From a checkpoint of a small mixture-of-experts model trained on Wikipedia: vocabulary 10257.
Below are experts of layer 4 (counted from 0) of a mixture-of-experts language model. Rows are named router (the router's row for the expert), gate (a neuron's input weights, with its number), up (a neuron's input weights, with its number) and show model dimensions 0-191. Each number is 128 + 32 x the weight over its row's rms, rounded and kept within 0 to 255.
After each expert's rows: a language model's description of what the expert responds to. This comes from a sample of Wikipedia text that the model never trained on.

# expert 60
router [116 171  85 143  36 189 127 109 129 147 132 129  97 144 174  83 128 120 130 127 105 154 172  99 184 184 159 177  98 121 129 115 177 179 158 160 191 137 149 167 126  77 132  86 117 164 127 141 128 103 113  87 134  99 149 144 105 169 111 101  70 120 138  84 120  92 117  74 140 157 159 123 100  99 117 172 130 108  94  83 105 193 105 162 141 150 183 138 124 161  84 139 125 148 135 142  86 166 158 139 163 107  92  75 223 154  95 132 151 199 153 133 112 126 146 101 164  90 116  50 164 143 103  57  97  99 165 145 122 131  87 157 172 103 116 114 131 168 173 159 103 100 107 135 122 121 134 153 184 127 103 145 100 135 116 165 169 105 161 149 155 100  87 108 136 124 141  36 120 103 130 171 142 107 128 105 145  70 119 117 106 115  94 148 183 121 147 153  89 117 159 108]
gate1 [144 153 139 212 119 155 135 144 128  99 160  72 112 141  77  80 138  80 107  78 114  81 155 118 124 133 139 116 135  98 145  39 107 101  56  82 153 129 190 159 132 180 138 218 180 115 130 137 110 135  92 167 168 154 107 102  67  94 147 123 124 122  94 245 171 183 175 165 132 137 131 152 111 146  82 166 116 132 107 186 176 139 136 126 139 164 107 158 105 150 135  95 150 127 106 119 149 135 156 134 165 129 141  90  84 117 111 122 174 153 146 118 142 153 120 163 113 146 143  84 148 100 138  95  97 101 206 138 152 158 122 135  97  76 146 122 126 115 123 122  76 171 181 103 132 144  64 120  94  67 123 125 130 132  91 106 109 127 149 115 161 116 105 132  87  72 144  89 135 103 121 174 104 113  98 146 126 148  89  69 134 122  66 128 103 106 157  95 120 107 155  98]
up1 [117 145 156 171  82 162  93  83  98 129  89 117 129  92 112 167 129 103 179 103 110 107  74 142 113 110  94 167  66 148 148  51 125 115 114  97  87 135 154 186 117  89 111 141 144 147  46 144 137 187  79 139 144 140 135 198  82 104 145 143 122  67  82 117 159 148 182 114 157 109  98 146 111 150  99 150  96 152  82 162 175 116 143 101  81 127 145 129 150 204 108  89 134 129 131 176 154 127 214 182 103 121 166 172 148  75 149 153 136  69 133  85 120  98 132 117 108 135 113 134  87 174  93  79  48 105 152  93 144 160 126 132 118 132 112  95 163 112 139  85 149 213 136 145 116 118 116 172 120 103 151 132 171 138 121 124 120 108 132 117 162 109  67 151 172 136  99 123 126 146 147 127 193 120 152 136 153 110 154 115 109  91  89 144 150 190 154 126 153 122 136  63]
Description: Prepositions after heads

# expert 24
router [113  76 132 182 147 141  96  81 169 227 121 136  70  93 150 110 117 128 159  99  82 158 164 113 154 130 105 112 167 151 120 127 172 118 132 153 165 131 157 145 100  75 119 125 143 155 101 140 138  87 135 111 132 116 172 197 144 138 146 149  71 124 149  97 160 137 148 180 114 169 161 126 131 128 172 128 119  88 108 130 133 119 139 136 138 146 131 118  97 171 107 206 181 159 122 147 101 115  97  93 135 132  85  93 169  85 117 109 124 140 158 170 123 165 165 109 134 145 186  95 138 153  92  75  68  96 152  97 143  87 209 123 125 125  98 106 146 189 159 202 102 118 161 101 147 102 104 154 154 115 123 135 132 141 145 100 135 230 123 160 205  91  80 122 143 134 204 117 114 131 114 192 141  62 160 131 156 154 165 119 105  95 124 152 184 139 123 138 104 134 176 117]
gate0 [128  98 175  81 198  89 152 118 127 138 117 128  33 157 152 108 142 118 111 123 113 113  74 119 177 147 127  66 131  96  99 102  62 169 122  89  62 123 125 164 221  86 142 167 137 160 100 109  95 154 180  91 133 158 138 144 117 125 137 196 135 130 129  87 149 124  86 149 127 142 151 141  68 115 116 169 107 124  71 164 166 113  95 121 132 117 144 105 130 101 101 175 160 155 143 135 124 120 109 113 149 140 113 129 112 134 124 145 122 140 140 146 148 188  96  75 162  82 158 135 128 108  79 152  79 159  84 125  86 132 164 141  85 125  59 140 113 162  73 114 138 125 175 184 156 133 176 151 172 155 113  59 130 126 208  98 134 113 116 185 163 153  90 117 137  77  94 161  92 105 148  94 115 195  87 124 149  65 171 155 100 123 126 124 147 112 111 127 125 104 170 131]
up0 [105 216  97 188 107 193 135 105 103 114 133 164 140  82 126 131  91 129 103 112 127 114 161 125 144 156 141 179 141 164 158 145 133 129 103 118 131  94 154 132  97 185  90 134 107 107 105 131 111 101 109 102  93  94 101  81 104  94  70 131 142 169 134 125 127  78 130  92  82 106 129 133 202 116 204  60  86 191 110 160 124 123 107 153  91 129  70 156 126 143 143 134 159 183 107  77 127 174 128 163 143 167 135 133 172 120 112 124  87 112 103 187 128 118 162 146  86 133 131 120 182 161 147 150 188 131 108 100 147 109 106  93 131 138 150  67 105 110 173 164 129 119  93 112  87 120  69 137  74  99 132 232 122 165 142  73 134 134 161  88 101 153 104 167 111 134 119 153 117 133  98 162 141 115 155 110 163  63  87 118  88 105 144 190  80  81  96 176 133 130 106 118]
Description: Word-final suffixes

# expert 20
router [137 108 116 120 140 152 136  15 161  97 187 132 109 129 166 139 128 140 158 121 169 146 122 160 139 118 126  92 141 173 154 150 140 163 131 172 179 176 125 124  55 117 109 102 107 144  79 128 113  74 184 114  87  80 173  94 127 128 154 180 126  78 124 102 131 147 172 154 121 130 149 118  90  94 119 130 102  46  32 140 105 185 109 145 106 143 164  86 103 120  82 148 125 130 154 134  95 124 116 106 160 119 110  90 162 130 149 106 111 119 157 135  83 177 119 117 108 154 142 149 118  88  35 111 117  73 151  82 117 115 137 156  94 125 172 108 100 131 200 168 103  68 156 165 132 129 168 165 163 109  52 134  89 124 182 105 120 120 140 154 159  77 108 122 127 113 107  98 180 198  95 172 129  97 132 149 117 122 172 123 111 115 131 129 186 119 125 161  91 137 132 145]
gate1 [127  89 136 118 134 134  80 130  87  98  83 136 138 139 132 139  97 157 137 140 151  82 120  97 159  79  97  79 128  93 192  95 157 148  95 182 156 157 146 143 100 138 143  77 182  91 136 134 142  89 132 121 125 146 190 161  84 162 162  98 166 168 168 147 130 175 121 131 143 108 149 175 143  82 153 156 188 123  69 129 127 136  92 131 101 165 144 100 159 162 148 181 161 134 149  86 121 175 126 107 109 145 136 120 142 172  82 144 112 100 177 132 126 141 122 162 165 114 133 180 142 144  80  94 164  91  85 105 129 158 124 101 183 122 149  59 149 128  93 110  81 121 140 140 108 122  74 128 147 170 132 173  94 142  93 135 130 149  97 114 145 120  72  94  34 114  55 134 183 159 130 105  54  30  92 148 124 126 157 120  94 108 153  94 137 116 106 188 119 157 137 196]
up1 [102 118 120  96 209 155 118  89 127 137  90 148 121 115 127 136 122 176 137 110 207  98 101 131 147 101 118  77 125  95 171 122 104 188 116 163 161 150 143 143 106 155 106 128 188 102 185 130 124 137 125 127  90 148 179 169 132 175 135 129 153 156 157 135 123 150 138 143 145 123 138 166 142  60 127 132 165  84  51 150 117 155  79 137 100 162 161 130 168 147 171 144 119 133 121  95 141 124 157 119 108 168 124 144 186 194  96 151 109  96 170 124 103 161 100 139 200  97 141 160 138 137  85 134 177 106 117 125 113 117 141 103 160  66 119 104 145 126  91  78  95  87 149 139 125 114 108 110 195 158 128 183 124 116 127 135  96 162 120 120 175 169  81 131 104  91  82 128 124 169 113 112 128  15 140 202 121 144 143 120  69  39 174  61 168 115 112 146 138 131 136 162]
Description: Table cell separators

# expert 17
router [116 135 144 152 101 175 178 136 125 137 162 106 132  67 130 152 144 146 106  67 148 145 120 176 194 152 124 104 118 122 146 140 125 161 140 184 199 146 148 178  92 101 143 121 176 114  89 143 117  88 146  79  96  95 111 130 122 144 143 101 130 150 133 176 123 153 104 151 173 163 144   9  89 134 131 141  88  95 143 138  75 130 112 117 151 127 112 121 112 175 165 151 141 145 127 106 127 133  76  32 109 105 141  97 180 105 127 163 118 204 148 161 127 109  76  39  91 113 185 126 145 152 122 146 103 133 112 106 122 133 143 185  81 123 127  96 123 137 125 164 110 123 125 142 112  96 127 195 154 142 130 131 114 133 151 144 137  92 164 129 196 144  86 135 112 157 144  93 126  81 148  78 152 185 119  99 166  37  69 149 130 130 161 129 160 120  93 139 123 166 187  84]
gate0 [111 100 117 130 133  85 129 124 136  65  89 150 165 144 168 182 129 113 142 123  99 158 139  80 145 132 127 113 189 105 177  77 143  79 198 112 159  82 111 100 144 156 148 167 154 114  90 112 106 169 111 100 157 126 177 164  82 103 135 160 113 138 191 100 122 101  90 166 164 146  91 129 138 169 108 105  96  92 138  99 134 157 141 155  75 131 125 133 106  31 180 107 165 143 150 123 133  91 113 110 128 121  99 115  83 100  97 160 110  90 114 173 171 153 117 116 151 110  88 163  66 103 100 105  97 102 203 109 110 181 132 101 145  96  82 145 123 129  97 162  92 162 152 139 104 123  52 124 125 105 134 108  82 109 184 132  88 131 123 135 172 115 159 100 164  82 116 156  78 144  67 118  65 155 122  94  95  83 146 126 140 130  99 139 187 124  74 146 102 206 153  86]
up0 [119 158 125 127 121 147  99 145  66 138 157 112 134  97 117 106  79 153 108  50 145 182 104 150  97 152 143 139 100  90 160 122 129 101 141  86 147 143 155 102 115 134 124  92 107 115 101 146 103 131 118 163 109 131 137 144 113 120 146 134  71 119 133  99 132 148 113 129 114 153 126 127  93 132 114  72  84 175 158 155  75 121 158 174 108  96 125 137  92 120 166  81  60 105 180 113 178  65 124 101  92 160 148  48 105 118 127 137 167  93 125 146 144 115 181  85 138 122 112 113 113 129 114 171  93 125  87  85 133 128  97 146 180 136 122 119 156 169  78 137 139 140 143 107  66 132 220 111 159 127 104 143 115  23 135 128 136  57  88 179 175 158 153 173 133 129  61 206 164 112 117 134 120 118 155 110 137 121 152 107 111 161  13 117 180 182 124 125 100 110 155 108]
Description: Hyphenated compound pieces

# expert 32
router [126 122 167 152  52 155 131 112 204 163 126 122  93 129 142 132  93 170  67  55 191 144 131 171 170  99 144 112 134 166 132 101 121 148 135 113 237 187 130 150  87  90  98  91 105 135  83 166 128 109 147 103 112  94 139 109 124 181 135 105 136 111  66 128 137 154 139 133 147 180 119  50 125 154 148 123 101 126 150 117 154 112 173 220 145 128 100 177  98 107 160 163 157 130  85  83 102 146 102 126 141  53 172  99 164 115 137 149  83 157 152 136 113 166 124  92  86 142 151 125 143 137 129 147  66 104 145  56 129 147 172 163 170 135 175 100 121 162 129 163 120 115 140  95 131 126 127 136 137 148 135 146 148 110 125 149 219 124 165 137 165  91 126 122 100 123 196  92 142 105  73 135 167 144 102 166 181 126 112 120 124 102 152 114 187 109 133 110 136 154 137 100]
gate0 [143 122 168 105  80  87 132 141 223 166 105  94 162 149 116 123  97 180  92  98 136 170 128 122 108 138 125 177 122 135  95 124 118 121 119 115 119 114 120 155 197 112 128 163 152 122 125  97 156 102  90 127 119  95 152 119 169 149 117 115 113 118 112  47 136 123  77 145 147  92 116  89 168 180  74 131 124  43 128 147 108 154 106  94 104  97 103  91  33 108 116 134  94 164 123 145 126 133 165 125 117 107 169 122 114 110  56 123 118  60 176 102 143 139  89 173 109 143 142 130 156  41 111  97  93 152 154 122  82  95  96 118 134 114 120  85 129 115 136 142 108  74 155  80 138  95 166 124  92  44 149 143 152 104 140  95 110 153 146 108 106 163 126 107 119 116 182 167 109 164 105 125 106 100 175 181  27 114  83 107 124 137  94 138  61 128  83 112 128 116 138 172]
up0 [101 129 115  92 146  95 101 162  96 130 104  73  57  90 181 157 168 143  86 131 143 104 185 147 133  82 174 125 116 136 191 125 107 158 177 122  80 161 146 103 132 132 143  98 107 122 139 189 160 151 181 108 129 185  99 124 165  94 111 149 137 108 153 104 129 161 155  91 154 123 149 125 100  95 119  89 144 165  91  81 143 125 146  88 133  81 164 158 159 146  97 128 177 106 122 130 176 152 145 124 113 103 125 140 151 217 164 166 144 125 140 141 118 255 108 148 184 150 138 112  70 140 143 152 146 107  45 144 149 103 137 127 116 139 150 133 137  97 159 110 122 183 140 117 115 132  41 104 150 164  99  72 138 134 155 179 142  70  89 150 127 155 130 137 107 145  97 124 153 123 122 145 162 106 104 104 136 180  84 107 149 136 145 159 136 153 175 103 168 174  78  93]
Description: Opening quotes, hyphens

# expert 6
router [131 137  97 123 121 137 152  79 139 138 151 127 104 139 103 106  99 153 106  79 124 182 143 150 140 106  98  99 109 200 152 123 122 120  86 153 159 157 163 169  89 125 109 108  81 140  88 163 145  94 110  92 115  98 188 149 138 190 116 203 123 121  40 141 124 152 149 103 103 109 142 125 148 101 135 141 123  75  69 102 119 136 139 153  75 130 169 134 138 126 108 145 180 129 106 150 129 155 133 116 113 124  82 166 107 160 135  84  84 187 196 140  82 114 169 132  93 160 156 104 120 181  78 160 100 131 176 104  77  79 155 144 121  96  95 107 150 172 180 161 145 142 155 184  96 133 158 127 118 132  52 201 115 119 158 120 153 103 159 103 160  96 135 118 105  74 187  66 172 174  69 194 128 148  93 140 159  97 139 143 153 159 128 151 172  92 150 109 142 161 148 175]
gate0 [105  83  76 198 133 130 143 135 177 119  91  93 118 167 116  75 116  93 130 163  59 105 117  98 139 132 179 134 153  44 183 146 118 141 188 137 133  62 174 105 133 110 141 206 148 221 137 149 153 143 139 121 175 154  45  93 162 103 186 137 127 146 151 144 165 150 133 131 128 138 156 140 145 120 103  69 110 137 133 138  85 132 186 132 161 105 102 194  92  93 130 141  82 109 171  88 132 124 144 132  71 133 121 123 134 150 128 123 127 128 114 124 130 151 123 112 184 128 132 141 128 109 119 120 108  83 125 116 140 153 147 126  99 185 189 109 103 130 153 126 115 119 102 168 176 130 168 104 125 143 161  69  96  84 156 198  83 157  99 120 167  96 207 144 133 168 101 145 114 165 187 136  68  84 122 175 155 121 136 104 167 135 149 137 149 150 171 155 108 141 168 129]
up0 [118  73 118 102 110 101 112 128 143 155  81 113  99 116  86  93 132  77  92 151 103  36 109 122 192 126 133 119 140  71 145 195 151 127 201  86 130 112 150 122 131 144 132 150 145 146 168 148  95 146 134  90 163 158 151 102 190  86 135 133 108 132 128 158 185 179 119 113 140 156 156 133 119 142 135  91 173 168 106 111  74 140 142 155 221 117 119 167 105 156  79 105  98  83 156 117 133 141 136 183  96 115  86 165 151 143 152 113 182 158  75  88 148 172  99 119 182 124 187 152 129 158 138 125 120 140 167 139 165  99 141 129 142 155 163 119 111 121 125 101 150  98  77 136 158 156 130 162 147 156 159 105 130  49 100 169 119 124 156  75 144  98 156 158 128 126  94 150 103 166 172 180  43  72  89 153 126 103 157 108  99 138 129  81 119 109 169 117 131 167 196  95]
Description: Verb after subject name

# expert 41
router [129 109  96 139 129 154 133  20 123 171 160  85 125 141 193 126 159 142  87  98  76  79 162 141 169 140  96 103 171 136 128 113 133 160 129 160 146 161 152 185 120  97 185 134 107 139 113 168 106 100 115 135  94 134 132 110 145 140 137 155 105 135 103 104  73 147 180 123 110 120 173 138  97 119 148  89  84 119 115 132 134 156 122 218 176 129 135 164 101 169  79 164 158 153 131 187 100 146 147 138 148 124 100 107 146 100  92 115  93 155 168 136 136 156 129 135  95 183 141 123  78 138 130 151 122 103 134 101 104  92 180 154 125  78 155 132 181 159 178 194 129 170 169 113 114 133  97 125 149 106 117 173 113 129 190 138 107 159 154 102 219  42 103 104 100 166 129  90 133 148 145  91 197 181 115 121 155  43 152 112 127 147 115 148 174 142  94 148 145 159 166 152]
gate1 [172  80  89 152  88  61 142  76 128 130  79 182 109 109 177 117 153 144 153 129  97 156 103 187 133 117 107 134 149 183 113 185 146 215 142 125 120 128 167 160 196 122  49 158  99 118 104 160 158 138 118 151 160 117 107 155 184 117 158 163 151 109 102 162 146 131 104 117 129  96 156 184 157 121 173 145 133 155 134 125 140 143 131 190 137 189  96 109 166 172 139 109 168 117 137 140 148 151 148  97 164 129 149 101 115 121 182 177  98 136 134 143 124 169 138 168 136 104 119 152 110 127 157  96 153 147 156 140 143 147 124 100 133  43 120 100 181 139 153 131  75 161  84 116  90 115  96  55 132 155 127 122 180 111 126  68  56 151 117 133 147 105 112 102 131 138  96 196 159  57 199  96 121 164 129 126 181 139 154 124  77 139 137 176 148 100  67 115 111 123 130 145]
up1 [172 100 103 133  85  95  51  73  49 124 108 105 133 121 179 126 130 102 159 180 117 188 120 163 105  96 203 121 164 133 135 150 139 174 132 104 142 166 155 155 143 151 125 156  59 156 140 159 178 129  86  92 147 161 193 163  95 136 186 167 115 169 148 152 134 106 139 141 135 148 161 126 156 141 187 187 168 154 134  92 120 116  81 193 110 167 105 133 173  87  80 181 179 115 147  49 145 134 150  95 152 147 110  74  94 103 196 174 105 122 124 123 140 129  60 147 119 192 107 156  93 178 148 121 161 115 160 115 145 154 118 155 159 127 105 113 106 110 119 119 120 114  92  92 142 164  98 165 142 127  87 108 112 159 118  86 123 138 172  91 121 118 124 100 133 146  85 136  94  94 135 117 111 148 192 141  96 108  68 100 140 126 115 146 130 119 131 170  78 111  90 163]
Description: Word-internal transliteration pieces

# expert 29
router [ 81  74 113 133 128 126  87 100 167 128 148 115 132 116 211 179 208 147  74 122 126 111 122 164 179 150  93  99 176 142 147 162 152 163  64 145 131 157 132 133 132  67 138  80 121 121  98 197  91  76 133  89  27  94 144 100 168 165 207  94 133 106  89 107  70  99 164 155 141 106 153 123  98 100 101 154  83 102 114  78  93 131 157 157 162 160  75 188 114 193 122 167 137 120 194 124 159 136 120  85 133  98 118 104 150 128  92 196 121 127 170 146 115 104 103 135 102  88 112  70 132 134 135  98 130  88 131 128 116  98 119 132 163  92 170  92 113  97 158 131 111 121 145 123 173 122 133 107 146 124 109 104 133 153 178 156 161 145 144 166 125 112 111 131  97 106  97 130 150 145  60 132 142 130 142 156 182 111 128 140 100 128  89 167 181 179 161 137  94 144 109 146]
gate0 [133  77 119 154 120 140 129 113 158 134 165 115 156 157 159 117  79 159 109 138 157  97  82 211 163 144 141 131 101 154 151 144  97 116  90 184  68 187 166 114 159 109  82 109 117 175 102 117 107 144  81 123  73 143 161 129 107 160 120 111 163 214 134 129  91 126 133 129 198  91 162 101 120 113 121 131 107 122 106 110  87  90 180 178 156 172  97 121 109 113  79 203 174 153 174 113 127 152 146  78  77 141  85 131 120 189  90 174 199 106 177 136 128 113 116 144 117 126 131 113 143 117 129 112 153 107 124 126 108  88 148 157 149 103 179  77  74 179 151 126 145 115 162 175 150 172 107  96 197 111 142 109 140 169 223 117  94 118 138 127  62 138 188 142 142  88  90 103 108 168 143 147 184 109  94 154 127 108 163 147 116 133 102 161 122 147 122 115 124 149 151 116]
up0 [106  89 112 156 165  96 139 154 169 200 205 163 173 160 168 143 106 183 129 168 106 101  93 137 173 143 152 158 118 133 141  85  41 117  80 177  96 148 149 142 114 110  97  88 149 172 115 149 146 155 150 124  92 153  93 152 116 184  94 148 113 220 149 128 122 105  73  92 124 133 133 145  81 125 129  94 103 109 150 182  99 128 185 181 133 131 120 147  96 139  85 192 140 147 139  83 160 126 132  64  91 123  89 112 111 167 112 154 209  96 167 134 115 115  84 145 102 167 152 114 154  99 110 149 131 117 152  85 103 110 145 148 147 126 133 101  99 173 130 116  91 130 177 185 140 121 102  99 135 120 122 121 155 158 140 136 112 121 133  85  63 137 186 110 140  81 103  87 112 145 130 156 165 173 194 175 166 101 141 147 103 110 137 195  93 142  90  86 119 113 126 167]
Description: Place and team name starts

# expert 36
router [ 96  96 102 183 140 191 151 118 129  84 187 178 118 109 107 150 122 131 149 142 120 125 131 188 161 177  62 128 204 148 136 167 122 106 134 173 148 148 151 155 129 135 117 123  96 163  59 138 151 104 114  95 126 101 128 108 107 141 196 135 155 112 126 126  71 114  82  72  89 159 132  92 120  92  85 124 114  58  90 136 128  68 132 175 112 148 153 160 182 129 111 175 153 146 127 167 133 138 147  87  82 130 103  69 186 126 151 157 122 164 154 157  83 126 138 170 107 143 113 100 106  64  93 109 100  92 164 119 127 134 116 113 158 102 141  55 180 135 180 184  80 105 157 120 115  69 121 147 166 101  94 160 108 106 182 155 119 127 193 107 161 110 121  81 106  67 170  95 154  95 136 168 125  90 142 140 134  93 148 110 140 116 108 139 136  99 130  93  94 127 205 118]
gate0 [ 38  73 118 125 145 102 101 117 104 150 153 135  50 204 127 139 117 161 110 110 122 185 116 137 105 126 112 193 175 132 116 135  82 104 137  74 160 110 179 125 153 182 167 143 100 127 180 149 157 143 115 146 144 192 155 123 169 111 119 171 138 135 147 123 146  97 138 119 152  83 131  75 132  86 125 200 139 107 109  77 115 113 137 168 195 119 208  88 114 104 129 135 126 119 124 143 145  84  68 107 168 135 123  87 124 129 186 149 135 146 106  26 126 119 181 146  63  85 123 134 175  68 126 132 132 168 120 125 106 141 119  97 126 102  68 115 105 142 142  60 117 153 139  88 102  69 155 122 106 150 123  86  97 160 111 109 130 146 120 146 157  93 151 136 119 128 116 154  92 141 135 110 160  47 119 122 137 126 109 144 155 115 108 107 122 152 215 145 121 139 177 139]
up0 [184 159 149 116 137 114 131 105 132 125 146 104 119 116 121 116 159  92 149 119 131 151  96  75 148 102 167 142  97 169 148 175 147 169 139 126 112 182  99 125  75  66  61  59 178 112 137 140 143 112 136 123  77  96 100 155  90 140 103 147 142  95 145 128 172 134 163  91 123 147 155 140 114 170 116  96 114 129 141 159  84 154 110 119  54 137  48 158 178 133 116 180  84  96  95 140  88 180 142 145 112 106 112 214 111 112 149 112 137  89 136 100 134 136  91 173 175 191  70 147  74 183 183 118 114 112 122 121 125 151  89 168 102 146 152 127 100  99 132 159 133 120  87  98  76 144 113 149 114 102 144 214 183 112 174 149 146  97 157 161  77 190 148  83 148  88 139  97 112 119 142 117 137 192 152 118 173 132 125 128  71 163 123 192 134 100 117 135 118 120  87  96]
Description: Locative prepositions, copulas

# expert 14
router [ 84 130 107 190 106 185 126 132 142 113 126 106  64 140 131  95 174  98 138 130 153 131 146 155 166 162 115 119 160 116 163 133 163 115  84 179 187 168 112 145 115 115 129 161 102 136 100 117 151  49 104  94 130 100 165 139 106 165 132  88  88  78  82  61  73 142 119  88  74 173 151  88 117  73 131 177 109  85 101 108  99 121 130 184 135 174 143 137 121 144  77 169 143 139 180 165 112 178 118 111 132 107  91  61 166 115 134 146 134 155 120 146 111 112 111 167 101 119 134 107 135 100  76  92 104 120 142 141 120 145 153 131 104 103  72  97 189 139 181 166  71 141 141 127 106 109 110 181 186 119 153 166 118 124 161 141 101 116 186 108 136  93 130 103 135  63 112  68 134  80  91 148 118 106 109  97 143  67 167 160 142 105 147 188 149 138 146 128 107 172 186  59]
gate0 [118 154 145 120 144 172 124 116 221 119 124  79 144 124 170  67 154 136 185  86  83  69 137 119 103 134 140 141 170 123 152 111 123 124 147 135 189 138 146 134 129 134 100 175 161 165 106 130 150 105 172 140 149 140 166  63 136 121  86  94 127 139 136  98 130 167  96 123 186 110 138 140 114 199 108 192  55 106 152 203 134 135  99  87 119  84 142 134 124 124 133 143 149 116 149 112 147 162  93 105 126 133 151 117 114 136 116 148 163  71 167 121 130 114 165  76 145 153 114  92  91 147  51 124  52 215 107 153  69 212 105 157 160 102 125 122 135 101 117 114 123  83 155 120 138 159  52 130 116  92 153 157 128 100 123 130 145  61 174 150  69 162  73 128 131 152  85 118  95  91 126  84  95 137 135 170  74 119 162 110 115 138 144 111 108 161 139 105  98 126 168 126]
up0 [125 168 166 136 154  80  88  80  94 132 192 128 120 135 109  97  55 120 129 125 140 134 142 155 165 145  85 118 152 111 102 147 107 166 103 117 150 156  69 118  85  91 116  94 131 153 170 142 167  56 148 120 121 110 107 143  77 145 111 130 101 134 140 180 137  99 117 183  40 100  92 147  96 171 107  86 123  84 107  70  83 160 188 167 119 209 169 161 171 129  75  67 140 100 108  99 173 122 183 126 103 136  98 135 151 101 149 127  79 152 163 115 129 155 144 154 100 132 187 124 151 117 174 172 109 165 100 151 115 137 149 187 120 133  81 125 127 158  90  82 151 135 130 131 115 106 151 127 122 101 124 165 100 149  82 143 132 127 139 129 136 109  98 134 166 153 161 137  75 125 168 145 103 140 171  88 144 148 115 250 144  97 115 135 185  99 149 161 115 173 133  87]
Description: Prepositions after verbs

# expert 25
router [125  96 158 149  92 169 157 111 115 112 137 153 113 117 115 121 150 134 134 110 175  99 179 191 154 151 129  38 147 136  90 164 145 122 108 187 131 171 110 189 167 145 156 126 124 137 114 169 109  79 140 113 113  57 171 155 207 189 112 161 140 134 161 106 135 145 103 182 122 161 123 104 102  78 129 148  87 120 103  90  86  95 182 134 180  95 139 142 116 137 128 205 134 128  91 156 197 131 103 132 138  83 165 101 163 163  87 158 139 160 156 136 138 159  95 110 127  80 144  45 161 116 109 134  52 147 103 114  88  70 166 139  73  57  89 109 175 132 190 169  97 154  91  79 173 111 174 145 165 124 109 182 140 126 161 119 130 163 138 121 152 137 135  72 138 130 135  84 127 109  94 132 135 135 150 121 163 124 130 102 123 145  85 107 131 153 180 132 123 115 142 139]
gate0 [135 148 105  98  73 145 149 116 111  73  71 119 106 156 128 140 128 213  71 130 134 153  92 183 117  41  88 106  89 125 140 128 173 102 109 115 165 130 134 174 195 155  78 171 114  79 125 144 107 149 146 135  96 169 186 103 129 171 169 124 175 104 127 101 123 107 123 174 136 139 196 175 113 120 113 136 118 107 107 157 108  95 109  91 131  95 135  89 127 113  73 142  94 135 118 134 117 115 104 138 133 130  91 107 146 118 121 172 128 174 107 115 166 164 100 160 118 113 148  60  45  75 155 127 105 134 140 249  88 121 155  80 135 107 101 150 176 150 163 108  77 111 134 126 128 124 141 104 131 164 147 127 129 122  82 106  95 126 156  91 134 120  84 150 141 158 136 119 142 127 127 100 125 154 158 196 129 108 162  99 132 199 129 109 126 103 164 177  67 125 108 205]
up0 [140  79 123 156 127  80 151  89 136 138 150  71 113  77 172 138 129  93 149 130 115 122 155  92 123 113 159 136 165 137 111 151 103 154 119 139 120 115 153 102 119 122 158 122  96 140 133 127 152 178 128  69 127 155 117 119 136 110 154 142 101 137 155  54 129 142  67  98  85  64  24 116 145  91  77 142 115 107 160  80 155 144 150 206 149 143 129 162 107 112 218 132  87  72 125 146 120 129 136 123 160  77 148 122 139 120 149 105 158 149 151 125  72 104 112 159  93  38 125 121 120 162 154  63 185 123  93 115 136 153 130 173 171 151 156 125  85 109 122 126 117 154  94 175 174 159 105 139 187 106 117 141 161 152 166 146 131 146  80 197  64 119 138  98 109 107 124 134 148 141 127 133 133 149  77 179  92 111  99 140 153  98 191 150  88 142 112 140  99 102  62  48]
Description: Section headings and labels

# expert 38
router [ 80  82  92 143  42 138 155 112 118 111 124 117 117 162 129 158 146 172 153 122  98  69 130 194 100 113 114  69 163 134 114 128 136 134 127 159 156  95 156 183 130 100 172  94 121 215 145 135 149 103 140  52 124  91 129 139 146 149 131 154 121 179 116 125 121 179  81 191  94 180 132 126 111 103 151 115  97  78  85 102  91  65 177 115 138 138 107 115 116 165 100 157 135 114  65 124 172 148 118 177 155  58  62 138 173 135 115 146 138 163 169 169 147 130 113 141 112  76  95  90 139 148 107 124 118 138 138 149 100 126 161 156 118  80 157 121 205 174 218 143 127  95 123 204 132  97 146 132 156  85 129 109 134  77 181 147 173 175 138 117 153 132 143 153 173  99 162 134 133 113 115 164 122 128 108 114 117  99  72 129 133 162  99 170 143 136  95 168  97 109 138 127]
gate0 [138 170 147 110  60  76 127  83 165 121 149  84  72 161 134 154  89 140  91 110 152 117 135 138 113 124 113  54 145  97  81 149 146  94  88 114 161  82 191  95 163  92 137 152  70 117 148 174 140 140 100 208 157 150 194 130 159 136 138 148 101 146 132 105 130 126 124 127 176  79 123 149 123 102  80 132 178 128 137 150  98 122 108 146 110 126 123  99 148 160  71 132 116 172 137 127 122 146 102 106  68 157 125 113 194  91 167  78 134  82 104 167 114  78 108  53  84 112  98 160 124 156 106 103 144  94  95  87 154 163 101 131  96 161 102 119 147 140 132 152 128 116 192 182 138 111  87  95 148 120 137 102 139 104 108 110 114 125 148  67  88 104  95 113 183 118  86 142 100 162 123  30  89 102 159 123 120  85 132 127 114 116 164  41 109 113  94  84 130  77 137 149]
up0 [144 163 137 114 120 164 148 102 122 135 134 132 178  94 155 151 115  76 124 121 120  71 168 118 102 137  96  46 167 115 136 138 115 124 104 144 179 138 121 134 162  90 156 134 129 209 144 186 115 192 122 221 145 171 184  87 173 173  98 141  85 122 132 108 104 101 149 153 146  70 120 194  76 124 126  83 153 105 139 125  85  92 129 118 114 116 149  33 108 119  61  97 150 130 126 137 111 114 150 137  78 113 157 132 176  78 148 134 188 132 164 176 131  94 143 115 134 102 124 114 115 129  31 146 193  99 146 116 127 159 162 131  91  87 119 110 137 154 154 147 156  96 172 186 108 108 125  70 105 135 139 109  90 156  96 125 102 108 193  87 133 143  96 178 180 133 132 103 105 147 141  79 191 142 129 143 160 154 121  94 141 105 139 132 154 151 101 144 165 113 145 147]
Description: Infobox field names